From a checkpoint of a small mixture-of-experts model trained on Wikipedia.
Experts: 256 experts in each of 7 layers, 32 GeGLU neurons an expert, 8 picks a token, a shared expert of 64 neurons.
Training: a variant of Adam for the experts, 572M tokens, 4447 steps.
Below are experts of layer 5 (counted from 0) of a mixture-of-experts language model. Rows are named router (the router's row for the expert), gate (a neuron's input weights, with its number), up (a neuron's input weights, with its number), down (a neuron's output weights, with its number) and show model dimensions 0-191. Each number is 128 + 24 x the weight over its row's rms, rounded and kept within 0 to 255. Numbers have three digits each.
Before each expert's rows: a language model's description of what the expert responds to; "comes after" lists some tokens at least twice as common just before its tokens as in all text. This comes from a sample of Wikipedia text that the model never trained on. Tokens count by the router's weight.

# expert 57
What it handles: Kinship nouns and ordinals after his or her, like wife, brother, third, great-grandfather, plus table separator rows and percentage signs.
comes after: "his ", "s ", "the ", "her ", "a ", "and "
router:142140143114161153127127120128114112119131145098110152144104121125124129113144169109126111132078133116128177098120079115106128108166124075107103135150122073142091089114135155152125133097143123164093151129155131153119147177118132140152107139112188139149119157139140087083136152132100137136100121072147098102148152089134106165121133161134106114107127109138104115099153134104090185120110135129169144134151142116163129109133079133108082108090122106115176124133153157108122125156143158136077120138178109138147132131177142141164117156145137161103119186111125162133141136120135141131
gate0:106138156104116177111134110141120091137150150109132101132120120143137148089157116141148098138101113117136163160148117109117158108133149055115107155141145124147098089094094147088135165077144122153108150150141120160097151138121128162114122128136177124100100126154142080099104108158131143131160179124150121169135078102118145175108119095109108125111132103083116139132110157146133135123140127136155117118107143134139105111144084102128167157087153117098131147133142179153160100125146153131108124134156116128082132149117160124126110163124133086101151154116142146109172112130112190097
up0:124128149131164115120132119120155152130147121185106128105161100143080132151095098123136129139136108178149132117125117126121096145063103135127135119156142153167154162140118123114181109144144126165151156119150091124133102099117086118144135163134081133065133129166131131146112131114162113144128146131145125132125138123162125110153114136128119155147148128135132128191157097106140147118185148125128127169137050101140112150141137120100106165118131115128084113142099143115115131142116106077137126084098133112128144167078143137132168116132102130133084103140136172136075110099085109129
down0:110116123146106104097126115125086132135115124153098127160113112140142137145111128120108161124166147079137114117115160117131148156111146178147109182163162138116165130111126141136168137097129123146132108092091088102148153121144128109095142134115100182120076110091119129143135171158134093134160133156137128159148153166108116096147136109106125117127148121085171144117103107104178111144110087125107095072121109104112107144114115126124145144134084118175127159144141171108094174097111105112153072152110122109088133121107113139131163107115155121088114087156120124095115106109121102125
gate1:129131168126165125139139151114107086139159155116110145130130141104119130114133151060101123124105147104092104156119084149122129112135103106140109125099160069116116097142124144141109116100110077123120158161154114129155119127140100141116115124123170137091129111106087098126134091157120141089155072166187129147139151120147166169147157153121121110128135144136098102133096066113082133111104140179150164175118132134177130125118125131113116138112123146144146118125167156090109124149138147156095140119192108125109124150147157134131098134138098135123103164119114112114094146175129113123
up1:162095168119170114117116158127115104127149162102153141140140134112061128159110123099136120131119163123144139146137113163137143115152107101177107143124147063140095104148137136120145123111147120084096127172139109150107107147119129161132117135121152120134153139106113112111157086101108115121116081160156110161131150146148103147158137126130089156096157152134119106107120106118144136107090119171147163160136106128174128152133070153108079126117114138153173140124120170145084124147133163146145098151186087129108145128127145140157079135159104155131120130108118163117098154147130119169
down1:107109126120143083145121103199110135130136124151125134139093125117135109119180156083109116130115097095131103190113084173116130147111126098155124137097125138148160113125115097100105122123112125154133163111135139160123095106130112126148081154136114137099128135097129151104159122124160136124123133183158114129092145133112127151137134190166130166120159117138115145141146106135111097115130128154101106146105174132164094137145123097136135132151154165122184089177147125110149142159122121092111107097133155155135150175150152135108117163132123124158168119138089137164085118100173133143
gate2:098106151108170136094114145110097136110099143146108096120140138117138158083091114104142118094142074082156133152133105129096156093141116069119151143121155157167100111118137155127134113138130122171107133131140159134151115135129137111161166173158176126155109115093148121133122093160119115144186120100125143155154109132133132159153140166141150105091162133104096081120124150162085134101107135137161156130136108151141105119125068134106111143088113121107139158130135147150108149153104156115156085106159118109113106147106136162157124152132103118097114159136135103100153113167102091141
up2:106120093180102132138117109128108199154137109106095154144086114146105091122139115119139115160154151112169114131142169101107100144118112133129155169169093116120144157160146112123082129114127165137118139147098115126099150105108126135099154118112078120140133151098111105181110177162143133160099166141141122114148131120135104155109150101150091122145089104108123162164144139095102163129138114108148106162087119135134157117096168151156149124133125172141152136150105081154113116137103111128149164124139167111126176100117155119173125100119120136146128105140144126115179126141096110151
down2:129138140106122110135104094130147123111112105129147115143140195151130150173134100129079128119132113115104154108131123159129121130175156125176120126160107144174130112165139163151159134107122167134136093114117125120166119115106117116121147168094116109129145096089119116139142108095134152135120161125127140155130130109117173141117148135113080118116133143066105071156139088138149167125181146117152127116127129126158110112082141181134092156134110198112078094138149130156133090112098110140115141131146129157147096097149155142113110112159154148084167141129155129143141119127176152132
gate3:126104089172151137083139146155107095080158128144159129120147129113093113131125126078155114153092090107116157143144121139140153121118127089173097102149140096136116168165141106142103096156139094168122136173173121131148128135126135140167113161134143125141099157092099114122107157172156165159089093115146124152128110125115130162143097156143164092126136094117118111132131128150110140113120142102154114150160090137119125106136099104138116114082115091128169120129131154130153117163132129150091115137193096142076162133116184142123110115139129108103135173111161118145117126140147112110
up3:105129130174136125136146122128164151139142091117160150155112119134173133145139165122142099189131153151115093114142151079116106127111145165158140135132200104098168108140148163120144154104151128100123119172109093102132115106151137135079134085163129143103137155097154161127119080130101148145127118133141139152113108148100164054179132128141133133125146168117154110154115115131131097107163143129066174126141148133112121127113130123107129151165078124155123121148137099113131114110142161126154119091145128146069135134091135129100113121148087123135121139155099149115127133142117152102
down3:124139115114131121122112143100152140122112147131122111145118150138165124150108156143113128174098090125146096075145127119139096130083120111106083098196157097128136137155100105128080085157144095139107122139136135145093123131103147156117124116069122163159152132087111117117136146107134121152147127147140120160121171095134093105123156121168097107120158152140123123151145106099173132132153103114154129138174134146122121132186088115111128122074120072114164129115134120148126132091129136120106160151112148161157130068146138163148138157131160108069142125129135115162145131128130174154
gate4:081133115148134152140139130108080148130118121120114115120106155124108121102129130074135124142123105136175144085154119140105114137130171127150155159170108121134150128159150116134146087110175161135121118065140148141101085136103115141120157133119183144160121180152146133103138139143074137174187162113117160102132108102136115094140137142116083140133089086156124081131141177101082183094123146110116166141120115130141074108102136131125115086116125115116136145156134123135094115113121139140129146124149096111157147112143152147144126154152148164106120128123103136114140088107136097142
up4:157119138119116129162145193114126106100174131116123146136118117100104117140137098110153132124083156152137128124120073153122145127123114168058129127109172088161115151089126129105122111134123133114117132129159117121109124108132148100127126134151137139123124086105156130165158144091172115106076075103123124114144168118147150101114125119097153127161162149152172154073119156109118138116113135144103156122116131146131145147151136078096136138120133165142122119161140103106105126154123120119125134137086119102111122163186118113165108145132106203136124115101133153147091106119117094184
down4:147133119162147147113129143093088135100114100124073079116146075132127103108112134123172145113122099105127130136117173150151184150116122101126115170147129114076076137142151159148108119116123103110155102080151103115141114128084131159169149100134154140130098151132153117115126137142134138132113087122121131106111108115114104135153159152123102113140124115125149158126138162123175145117118094136130169084138110110156182110115103120102135112120091135133153105148101094125096160099130122125118163130101114157142132125153150143182131066167089140169098120160122131110103120078146108114
gate5:127164160149126177161156116109081107100105158088115083093115139116089132144122116140086139138117143119094174127140113108167139125105147085131141164078104135104129131141153180106100175138108125132140123158172137138138168166144156138127130067124139143139117147111146077140110139123086164154141160100133140093139136129144130145140118128092097136083139168146129108110137172140096130132125119097121148143108169092097134099128118127135106155137157124118107099156162149125078130124127113127109148124125128149142131151159126114156119145182159181115106116102140091121162128099156143132
up5:096102133163121107133135174098161151109123150175138100166131148143189100127141179120112132131114127157109134111156127123063116143124119151142141083117169092151139127160123083094114116128099180166099146119123112139105090106140087133122118143142079117119165087150118098093163130129162124123142132146129104101137147140141144096099158132129142119131146111106126137116169117082128119159134130146081143139127119117160096135113149116114158084098147111139103098143111141108154108168155127106080113149128114143120111107121169102112109085076139145116123134181115165144116128123098102133
down5:121108113122144104115125140129139121155123116117143144154090114117090116138156188130154104129156126115134138116139174173129152105175120142107097142178083148146160140157103130172160094150134132150124141136123090138106136130134154132194169111134106150101103140167124115147128149134129080113061126101128168130137127111129108136083134119111122068126120116136129094160125118116139153127138118131096160094113067106162090138112121102111128115122086109168097164141128153104102148098154105117110121096159122119149154119099143142138147113162112099081113107128088126108143160151117091111
gate6:138143158171128141132135102116154142133138151088084152122101111132142137127138065057128126120149151109086116104161149155140110144143105150165142130151121132095152144101111157147182180096108120130140160141112069064153091129121151115142152126148138138131075162123104096133150149129172152116123158159099154140126118118146149127166171133101139129149160161123141129122135087153156107135144137153144146156107138117113125142099128101111173123099137160145149101122140117109092137139165129171146150151146135115145124107161121153138099128160087123112161124097092147133146094101120122152
up6:140111084115147105127129169143102129076088121159147127155119163146129105124137159186128108126127124129143139146119110110140158158097131140077115131137119165138107130136112075125094132152172186105118087105134175144107132137126077110134143148095134139122140108109155153158106121132108141104145122109193156113123102146144119126126120105127128135145107121125110143156159133127135142095119140112140116122140155112155128110163134149171107160120087070120152153137157114167130108075104136086134124122143132177131164096087121077130157112087135087119109151139152121106107154091103174130
down6:130128152121115124105143147136149114134143128128131094084175159113128159093142114137106101111114080142156127160141144119151143141151107108087165151124147147140108084136143146086096140156143090158107107151104137152169116103129151137142123135116152128114123123121153106109146109142132123132122136134127128156124109129105138130113113110133170149089090118178109152137092097094113121100117129127126174134101139151180186101139133121171133191171148123159086085145147117127166147121166174118078125134124169135099105128112184131077194123113139127149102164146132114141125107123116137098
gate7:132168138141178107126157116145122109158131134070099150169108139162125116135111117141128155125128101128118120142138111106143112126160113126160120161122121115058102117139132136163129129144106136170113131189110159100107111139173146111142152145133130145136103110157153119135155156122126142125104139177150133153152124100145165152163131100142143097131096119121109129131112095142138115086128136088206152124087113085136112119121138114156123160061161184150151096120138169130162132119184130146169121117158142108116151126092143119107141111100110156084130123126104130151142152145135107157
up7:130110123128140128190120096154106160125168103130144123152118149128126093144111133158105158141104115128109136141150095120106117136153136115113143139110125126096133088147109125138166109143110147112105123149118137137054139139098129096090093149158167100145148097158112146173155069137094156143140168135136115132119100162116094129081162116138133107088108116099093128100150091163098146103145152114143158128124111154129141117145135165116076100089110121090163137148135111115131111104107172146139162111148150123133127112120119149147066151090117138132180111121123091126120137104154106072
down7:116138127104137121105156178141078141134117126136120101118140106127112174112156138107102103084076128132143184151107116094147107086153138113162092112141172150078110101137104079130151090132126105128099157160097083130119172146144129135161138120079164131142165086139139103111128171103122148108110121100127136099188139108166155168129124107161149169140108090134112148152138114106121122095121129130121121126129140116138155134102116115153150129125160124123076126099116104148143162102134120155166086127143145142143129087140108142100130145142106105146105132117130155133174154135090147148
gate8:131138164129150149122167183091109093142120137167087132167158115111132126143173161102144091130114099112087149124130158142127165150165107140142130132170129156131125092160148125179107112159146119163122121113115127121150129117158115099111157126123134133136096132121119137142103160115098114116151117127117133116100149079135144120171125157141146121142107104140110097151136134148126122144113136099096111156139113121120087098102094117137138164105152117182144098107087146131178125119116131110126134117148137136080092065136145127110134138148130107051105132077101150115142159116158061139
up8:098079128127116107151097160103126170124137102162136137114134096136124152106105132132142129182116111099113150085126090095129148069125115122109126114122142132153119113146132108103122135153129152114153136107142114175097153124092098124116086177113141094139103107136139134125099141082110109154149138088111136144105138166119108131107118120126099160102126088124111148152116141098134180137097137102114140151132144158127130103134112180192109116134113090112161138120097115125140080152075137102134128134129196133125119075088097145117130128131156118180114100153167087106159142130110140115
down8:127146111166096173136161132102081140104085112116116117137113124144122148147127116102123171143120094094122155114119101142164125174102134066109070126116135126076153132126143163156147115129116123126127108099102144110150131113071134142108104109120132149133113119093141090166141105141157120127157145131142114121137104155097128132149142083140118103140084175160169152141181148129152097131145146106127124126155107097100167138128121130104135114085142100129138123080135126139098140084105138154102117156161118114130110098147122130099066114121111160129104144151086124085122092103145090102
gate9:135135140123152203148144128155130123111168144111121098149103119145163158115139099110111106188096159120139098169183136134157107140131144107134138121170170111134119134107118135149146176112136125114107126110129114084131156173147160158093150102135136156126063144141138131104153137116165144162143133097115103119098154088107141147143119134125109119146082120117104133118135124096129135207082142097127149131105137109152100133134097141109128118137146142124154089101172110134125122141173143124104136149172100103122164141164129084142087118147107132097164160125109128148109128131142155109
up9:116117153114131114156129147111091127116135127093132122098128115136140120146112111121119130103115170138099120181123134146186113144135120133123170119121151132110129115124148188149160173090139111072112184122077075118121147124122108154115147082146144123175114136114166116125120129150190112124125143151121115133153091147142123131172140155134119105106094152147164147113147161114119155143159110141117151102104097116139141094148144140117125115165145109109105096084115113139107142157162165128114111155122099133071149144102152102148137119144099199140146147107108167131124101138110085092
down9:122147127132146127131146121133115147150180114126129104143125156131125137104147119123158109112139154145143096122127139134155149141125101129161156163179156127134126122166161130142150171122113143121113124160119157111123152112124047119093178183174156133145127116155156124100120117105127145181086123116122083126090105130154107178128162161113142152126114130089134145148093156114132163160143117122104144081122120154161161138123145093184137109115134120096161103120093131142103100131131111143124112142163120153098134130088148128134128063143094142142072111123143137098090146127107092095
gate10:114143118136167135159148128153118080117162101078086114130149108136093144138137123110082146151127172152138125131123142149110144110115135109117186149137134092097152145104141154145125126144134115119101144129137118079159149188134127123190139092156095143165090130123106131097153138148128153159088098130135107130128117122117111136134155161112126092106072128158129139108143128157042137152108139113133126148137121131121133136103092148134118140122120130142143111129150148120139128133112123159114153105177086064160129159191154134132137143136125159122105183147133139121151145125083126163
up10:102122141088169123132108135140151075106164143101120113112102118090111119127116139078120176135122130127133067092137152124133128124082095159097174127135130102130145157178116105127127130164138145145107144130131099112159111146107112088154086124148142149128140100097116099146108145135105173094108107140130148154147117109129123110145153147143121119126091161134060136116141135116085145125099123127136108166185085135125161114114104143136117128080124117104159139171129151110105129150123152126154155107103121120167127133177140122196139138110156178125087148131137146103135150123121133169
down10:121120160087174120168105159110120111121139117153119088091129081116144170165097149131136143131126118130112092139118129085108149124160158090135166172154136134099097145081137113128111116120162187116089121143119117138157094157103144117128138156145128143136124131146120121081129125143142132116171154113091134147142165151164113136144143147148132133123105105141096104123119179119152141131127146110119117201148103139133111122166138107137092117134127167111111168176093117137128105103099124175135088141127110113133120117120130166106114184177134112157112075112138126115140107085113132169
gate11:108108133163139116108135136160114046108156091144142085132114080117128168099127077139119139153108134127170183131158132154126126147138080146157126090120101076148105115101152112128110101142155133148085103107138131103097126125149152127126137148114102077124111139157160130125148118095150145134140083112117085167111131102104140145122113133143144149146141132093150096100151149123119153117110159121131162126108108107103145132096093125145087097110154141146149154150163164130069134144122098129135124097119101171136101153149142154176135140144093127119122105153131146154125150086131143157
up11:104128102089103109100119136060137171168164133131125187122117115151070103139078158082153128130176117167104143141150109143141118134166099134120153114151122136142113140123140150112125103163182112100149107109099093138105139140150110131125131121129161127134121134120178113145138116132178155104129134153131130143103110112138157127165116142120127123091119127129134130153087127134107153091141141136132138106157142100134136154103152125072138118102113183118130141144123126138113149125130117183151112130126097090138144116147141121066058111114151178149145155122125150148154131133168139169
down11:125129121064131114120146125046112148115104143156088132159146130093141128120119162124144136096144131129139143179100137101104147112095110126078146159101124145081081159121128139159155156117127107111104142129133111145177164099128149144144173105102168129117129134078151114116100096122168140165109129169152157105128112098155148136126102109135114140148151176131105182144129145146111098125135130149078120114135110136147144185104152121133123127136119130122079152135123104111111129093121140153140128139125091127109082126096130125098162122143126171076148113129112123123086129158104148126
gate12:146148181150160135090153116099119096155159139129130121121129103109088100096124111144121174131136142140165123147110151140138076152113127087147132089137188133091162098115119153223165112139133125165150122140129143115151152184171166120120129080115099138113120115113115116095138125150170099147134116135110151119152144121098144132108117176130134108117103181125136134118115079124134127102110126139151131120138130090110135152101086125125111121151116168152124122110134147109084146094153131133130102119135105134112135134155164146103117109149102134103174167100091149153152131165125132134
up12:109142134109096123115104119141151157124112160097141130100116132089159106146127175132135159117082154068110117123112133137168162125107142128137134079090128133144117126148083127121105144110134115130139088123098152106109117107111163181112098124116174122128101119135100124149161102095126124102092153140170158085121117153140147137093103114117143153120128087116121135116141144132109187084173130160100120122118106101113162158162167127149149113093128089102150127106159093132125170141153070107129157139125135090166149152145178127154090146116158113136104126127126142123150097133134140171
down12:110145150162145130096176113132099118104142144130092146163068138066171154134159126130161142129122122115109110118162120124132137092106120137103120132097108138118143155147167127124158084129109135099160154107124082119168151103123132119078146078143180140103127126142130092132110147096080172103146166092140119096109144123175144132129102116124154127073155113068141149125114141142147133130122123165139118133128134142137095130117143135106137106114092125115169144110143112119110149133123131082172109126148114146100125114109164102156106132125125134159161168183089160124163105111132144132
gate13:099119128140169111093109126120117140118101129110117158108122134132105128115118164110150169095095106121142130123125088096151147113134135107150064096108132103160097093170126134126109120130140083174136115119126133131091103133110130116124114126121139075145131159135108105115096112169098094144175123112189142100098164127083104120173129100160178133133141127120141070089106129093095104119141146134112149105143112146130128132153106058179089143109154104132100138132143146156123124152123122136085115117138119161145109119160187136109093137129162110089131165140133137144114122147144134130
up13:148115152125148123164152152112127099157121112160135114147122111069117161164123127131139171087132162113124118114121144139119120124111096163100103103091122119133132134206139124124103154129161164150112120152144110118155140185142136144130127112121102111118144154111105141126130133084110124130139076094153113105146144129138104076163123154155129173111113185162149177102102136122118129178111135138164138084152161146136116130132131146145111149180115138171099125102147152133092112091102115121149150144141145069091129103105126140127099066127121172114124129134140127124115108136085104138
down13:092106089159128075100161106115143116137150131147140132141154145115140077146129095138140196106110075139144121152110093150166121156133086122131159128112163139114106107096113140136099122158144132146160101157163156076142117112147142126094122120118143116141105131098104133117103156127116158075126138118117163091133162102175143079180131173095132122125109106151126142152154161136099146175117108107126128132118171100127127123183127185144116111129142133121154132108131099091106134124156173097105147095090145129132128132123132101117121138165116125129090123116109167121113156142130126105
gate14:152140155094111078146128141108107093090114153160103179130109129153162110117152175120112128107120128111147108176136100125116095147148107080126072091106136096126079114095127124184107131096101116127132122139181156127116088140139103104154118168134151145151110097114120137123131166104149115126169105113156121087148126102101122136136156163152152113114137126109109152140139133139098106101150124127150100176134135121128156148141079132097125121086132116122126137096118126102135132162135080101105078110119140148126141135120087134147158154127105145129090171107102115085130188117138142125
up14:166136146081149124122127079088145104154179153118129148141097119116142166159098133122112119134165125122150145178140122140142190132168102109100090073137177072158090088145106125168107147111121110131121153100178132148133095128109101121159102155141114105136089134146147140122114113097166136112141145083185134104107124147098124186120138151108128109126115155113115139129137100131144129132135146106151129172133112136152100138130086152118116134124104123083141138138129142132148128173125100126154086127124122152149129146120149154137132116146120129107068133164138116096155165101155120135
down14:150105177114113114116105121184129165139162108111132120133136094117096138095150095080126118144136115131132124114097149122115117099154096142127161150091134119147141119131135148130116103126152107130129122068140125144157115189156140147130110119160128123150129120109129152134128142128081129111145149126150149064155170123109139160118089140186134184101106132130129114101112110143117125100100136159136093109095112096143136140146148141161145136146087154113139149140112151115106134105078097119174141142102150108120128217137121126125122174079098100176135156139132113166142136126155147138
gate15:104140167134157128179161155148136133100127138131109090141148107123112132125169097163122118097073167107157134133152096101154127158152140132126133119111131113133077150113114145165102139164109108141119119218102094106101122112110116101102129141148169153148144146104134127095160137140113144121145128163095155142141110107123157134142143084168155101095119114157157124148139143176082105154131111103089111155108135128114097126152110081146152106141121105119122103148115119087126171099139151124110114149171154163086155137151140124115109106152105101123111098117113119145095131120164161130
up15:174143119111086128111090105136194098144188133123143078112127157116137138113116146111149183131115124118107141086134129147141141101123124137155114136130152159136160109138142148149138117142129150131179101137121125099132153107130164132126113113129132116127108126212137123131120123111160105138087133112132097107130126142126102123136066111127126113185154110164117144090125099132159121099113149121132126109163111144137119103143091162137118144085158072088118157132130116146192125128121090122134141140141129073170127097144076142080144164120145115130101158127147131148139168128156131117
down15:112146123113101116169110100169127119119124115120143121119131150099163142136103123143152146156169153106128146167125148159140128080146163111186082114115140114114142142173118117108094080121132112142164117123182135128188105105151118149157159121136138148135122121122150101156134154112144167112109162148112086120122157160180130128130099169097103140170123160093134152101098138153122106112118175123125150087127099104122161100129142127132129142163150160108122140088119148162138131106121157138124115115101092180146084141139149112117106091115118100120137182111167136122099120096166127137
gate16:085126164103125150145111110173124078117173115103105137127123132129131148121126147133124131133122142098140119168112143125101164118156137074126108150158147090116062126130124145152137119121137093139100116114152131129106176182120140123158136166120167110166125153132129128117108111147136137151116096103124131081090129117104123163124138175121157119128094124158110098082154140137110136143116135086182140157147156149166151134146088110105113130094142086143159147133138183121135124115140147117115118177156077133122131153186172087125122135127158147109128164117135100121128173109133102156
up16:129130108133110147120153131084122154146115153142138140150109095129096101160114121108147124116126127144130103129125133150159129133137105175122128102117115105116109151155133107158119140155121135128173149129129131116100103151140109110071150098100069137117107129109199141134171132121137136128165115192085145118173155129110148097151148111136128113182091127104135186144112133102157151097138096161118118089156097137124077154142143117130135137171156130146100135110154096138096120115132124143151091143134157161114179110082129187115135131127111130149138095116159161131084097160117111098
down16:092151105127105115109099140153105168145134086171108104138116186125151149164089124103125136086113163145152096114159121175162146155121115153132082120141123103089107120149117122130126144159124124119104138161146153121100137118167125117150159123067141121122142115098099121155129151113121113100153158117080143112148154108136118091103153138129111126131087148138129134164123110097099122154158118159141124165155150122109112139098152156144114187155096115122108098155158141141118127101145120120087133105119094138105109115153161098090140074128145135067116125105142139124136171151128177092
gate17:093129148125143135155110098130140118134122128126132165143125095137140114153148115121153131105133131120165141132087129135149166112146106066114069128145163083182057093103115133157113142107124112190142141155168125127139109201132122143142116154143130146130120116151136093096149125149111109118096119099131124094113120107117105194122112121101125151100115148160083137111077115128132135114126165103190089148119134102166125109131100159130088131114133095118150118111148155103155118147140133103109142131148136143113093127140160093113099144141095108111076136146155154122149151148135115116
up17:132114104152106133146134123146115175107151093135064131161104158174142108140126113151138110144132092079167172161132139093172130113115153080154130145121117140176115107112141127135119101134079141145152085090142108153150131140128142132107129149141153146145102164138138125123112148185117123176142155125105085093102082118113130116147158118140116148129122164112106149137138140132110123123108138081180114099156188101147109127120143152173136125127094127135113090128112105122114128110118138109124130100140146125100145146080158113105120099104115114126116186143130107159193127122112140157
down17:128158127104091101154124155117158111113151113120121115116133134101093133087119141130159117151137099103136178137116118132140112146113104140120109137111141126115131139142142142109110146120150148083136080072135100116140119170101118162134105203113137116129089162163180148158105133101142101115105148089161144149119126174117074174094103167120143122133149115114119102172107153121132122136138111200162160107114081137108130119145121111150117101116125166065091170124106093138131138128116175105154116164095154159116123123127115127147111140171128118132117143121095156149114149114131122133
gate18:105136144167136182132129154135083096107126134116116110160133147116105101107173140121122131135102151156138150084122125151107111141151139129152133136151136129149143127140126128137111122118155119138115139141131133110113127208097157122133118102110147151154114154137130108110169159115131148127096110110120152109129133106168142090141125163119126146140120084113130111115132172118098149127111149135146150123125135126110086138092118129139128099093110122150170093124154127136147149121151125148122111127133105103145134112204138128147151176190154212119073151106111205137147129083095126182
up18:138147127102126112136142111134169153143120119141158134105136144128160159146109121112091153114119104122109103172126120110162128130098148129100132120064147156104153122141118139127166136138108121094130152126097130123161134062150116108109133135139081117122118095120121153136073086156127118118174169179165110151143124147099111149153159106154144148126164175139131148127147100132162089104161096148109093129118130122115154077142140137130143167174132117116073161121095131151111109118125145096138123126144147142114108148068125149137130110072126081136183123141137094131119136159169147101
down18:115136123100102141120099095107105095125117110125137144137103134102150149093123100154056117127101167111112145134119148164119131136185170096132099141119129100145172115164092081120152151130122105134161168171147132094135164098164095106106128132141091143108139159139121114149074123126121095114093147169124118138133106126123156159120108074112123100150122130120094152128104140165142118111146135133093091143113141100109111135149155116158117137117146149117103122069141120113115091103141157133095123124095130110111150112158125106123111120116192143079134121095112082172138147124136167153
gate19:077110166138137141176102118133093153111124116150078124113173132125110168122115112119119084136126139112177116125119104091110135118136146070115110099130127125161121141139113146133127113082116113155132157152141155137102091130132116127143173140099145172127147116194120120104120124097105152118127111138120149126100102108093195152118112169124132139142128162145128142083169106118105172120138155080129137144139155125140096165131124097152103140083113102109130115100144171154130102126133161169135116149104133132097083151137133115058140160155109106107131150144116112170142138116115112150
up19:133119128113114122099127124146137115081143117146102122114141167134174111127142129124137127146111130135138101129084126069116065139155116126169078103139132136147117136131106128179127104127153125169144109098152131102162117150186147157126135150085097074123118127148124139128154135090119129169125090122111142101121132125134130129150140109156131179192123141115098152097131153157135146166129170143123126108108081142151152125123165128167123087105132134120150110151141136134134090149125141121115184153138132101112067120156119056108110098145080128114133121141141148121089149134123165143
down19:165163114129083126102099096136145089142066113093124147080114145178111087116125114080111125107178121091122169101114127087123125138099162098112126092100141113123151144149134128143148127154169159088156079130155133111129164148109098132128132148108117125160152139107133157130131103136114101128138153178142133124125087154118114141127139129137128134133141175104119103108097136169151187135199110154172108162116138139142158123168137131101143125106117156152094131149129095174104109138140135111128134130105126149141120145135108105140145147092118160152157159130099148111119148141159137105
gate20:111104151124125165143127122086121166129157125105135113162142115120118167114088155096136125148133138132129131154117151132149120095184164067133102134128148124143109137116095103133165138122135195159119164121153120124118104172147108117136129140117151141148095156118138091091139151165132134140086138113131112134131165089097129154095125136123064119106107115120100131133132123125145179144126138104179123135141171164169090153141097116153126135112127120148190150130152141141175124138103121146108145159193148118122146152154161123145126132131096089101082167173136137132133141145108156141
up20:121109149139128117139081116109120139163154094100114164156094109116095122173114127096162109167097174163110177117127164117151159127110121128105153142150129104146146139156128170125129156157161165152160162190171084159151165129088119116100103129139094121149089167110127115154118168159127132146105115135120105120127135106130174109116137151096133145115129132122151170157153173154135138118148111141102151156153101116115128156147117136121136147119113136147142135098126112143170133152119111074120114115122115162082180127089145097138129095183091148126122142132137137119133126100114097141
down20:136140120139126115096130160112127127196149096125139158174096115124149143159129138124160134161138093127144150124173143146127151147109107069160100168118174146151139128139112154117155119091137160125137126098140167094156122135120092140143112158131121093114140143119135117128107137146140090143139118089086150129116107138100144155135126152123111113140129123116137155166129091117162124137167140161127148141114104113132105152066159139088139153182096180115088083118148140140143136139157173101139155152177108155084084099115166114154115102142142094105098105140134129155136122117109099106
gate21:112141187141143187133121139137092135118106171147129134160119137134106122144129145172122130110121123103106159135086148055147119111104131129135142145120157149095107132130167161155141118123092135136096122150136113134117092095157136108119146134151172101143122125175136137108121160088117150120135160145122169111145128108136122160091127123165121127117125129134114122092141116104099056124163145166123143115114169105092127106094133166118127139115128154125153137065121154164086136098183116177166135143144119150134149105137151134144145134084126147110117089084100153148156139120120086142
up21:111157135127127098127125131122127142129083155135168161120149136103173126119169165130132124111113167122085126140133127138161147105107101097163120099142152196104171102139136152135126129119114118115099118152112088168141085117134118118133116167115127110117119116115129156101153151114079122144159162090141134187138100106178125151103159096115111135102141142094111110132068135119119081156129096145134171138135098143147125086137141128158116138149070161134148124152136133135096133129164122159131125147104113141087118112105158114121115075100122117129137106092087159090158160139135086131
down21:180097112090102121161123111102112141083100139089070120136117067172099103123119136168146187122137143132050142138116117142124164091139113097139129119139104140102130145136113140128121161153097100093132105121143136126123106120082131137133122141106084117147114102182119098118122129116135154127160108116129117129141127153160116154147143147132156122145167111169119137092138135134150130126185136154164157182142143154132118100109145102136127152137138142112112133149109100108145167108122150093146173098111107131147168146105153110127149129120139133122171144162157137107153120138160177158
gate22:117147135141151157143175125121117103112115130129138128105121132162115100167158125088093096140155119155107097110127140177139112134141101153110120127129125117154138135144162163165106124196153116154127120138125110100125157152153110099115138096135121148053093155083156125121145145152125167085102092148141113095114181112152104105144159113145152134121123128127163121146162143132153093132105121070162114131112146094172088156118128107124140147154128108175093099118137166129156115111120111144132099157176111134121093112142143099143136148138127130095134147110111187148119081110106135134
up22:123110119095075138125093117127111112150135130110097126159075111072143143070115126108173131156113176114134129103114139108085109106119154160096157136108091091093122104101093135149151097079128156119142121144161130134132115129157109120113139129140095113157134121117128127131162136104131131171097142155117124119129101113111131152130108119123127119165168117149110132087100138121098183137106173157112120128122108119162149139124166085136102132140104149125153116115132145142143102148140143128105145144122099105182171156161124113141103132107135174153136125145181149112097190118140104191
down22:139133169120125142135148177147129150113133164144162092130102119139131097118117113138104102147148109105085168112112112106112127128147178138132117152165086073133155144132138150106150121105159113144115123177081143118083127147101144106160126113102138140116124114157114131112150156093079132140133103121111156161141146150144122113102126082128166124129151105174138156092131152113145140084099086098134121101145162129119116113121104131125128138150172143141112109095094133103120129139121104155096134117142175125096154148137133140138115190148136172105114095106127112167107108193162069120
gate23:155114156130141150101169133098118110110132132076119110122188116117152122080120112135093114113113147103156170105080132117130141155169137153107113116143130117135148133111102117174121101157171121130149111120129122093131183152113133109107116072124178103135081180075131111152113113130139151134112126163108162117176152113161164142134146108154117109132098121156139091112164156135056113123128151150127107120103115127151127155094128127142105125135113151139094139154178158135118154112115131149149127147171103100160152142177125155116108150135091141119157138127125128132139125113171117158
up23:097116127146148096100120155094125159127114116136144136139116122151114150141118130092137188185168107129146114130119110130081113138130104115131110112143159128097086126129145093123139106103119135114102106144134119137102083094133092155199148144120122125139165098164093143148130103118122155098127117130179100131129119130157114138064164135120156145113171153105118139161116094112130128143133137159126166119128103115119140096165153101150095095098077160131129121100111123101152116176112144131154157110107119110145102105108139127147177126129171149114123070160091156099104133088098142127
down23:130129118131126167120130154076132105130119148122123135113113085151086157141117141143151152153120112143130122101118144162088073132149124131139128175136124103085145150136094105121110140106105110106092067134125108141136116140155148145119136150090117153153124113096089089097077093127195122134136131111113103107076134132122084111114137132134112122124090150138143110127152132088118100132155127110133096116106123114086074142163127149173122104119132184134130126085143139139134106129114111171179150146155087103164110109111105094131168134137103159095123139079150132088142143099124120134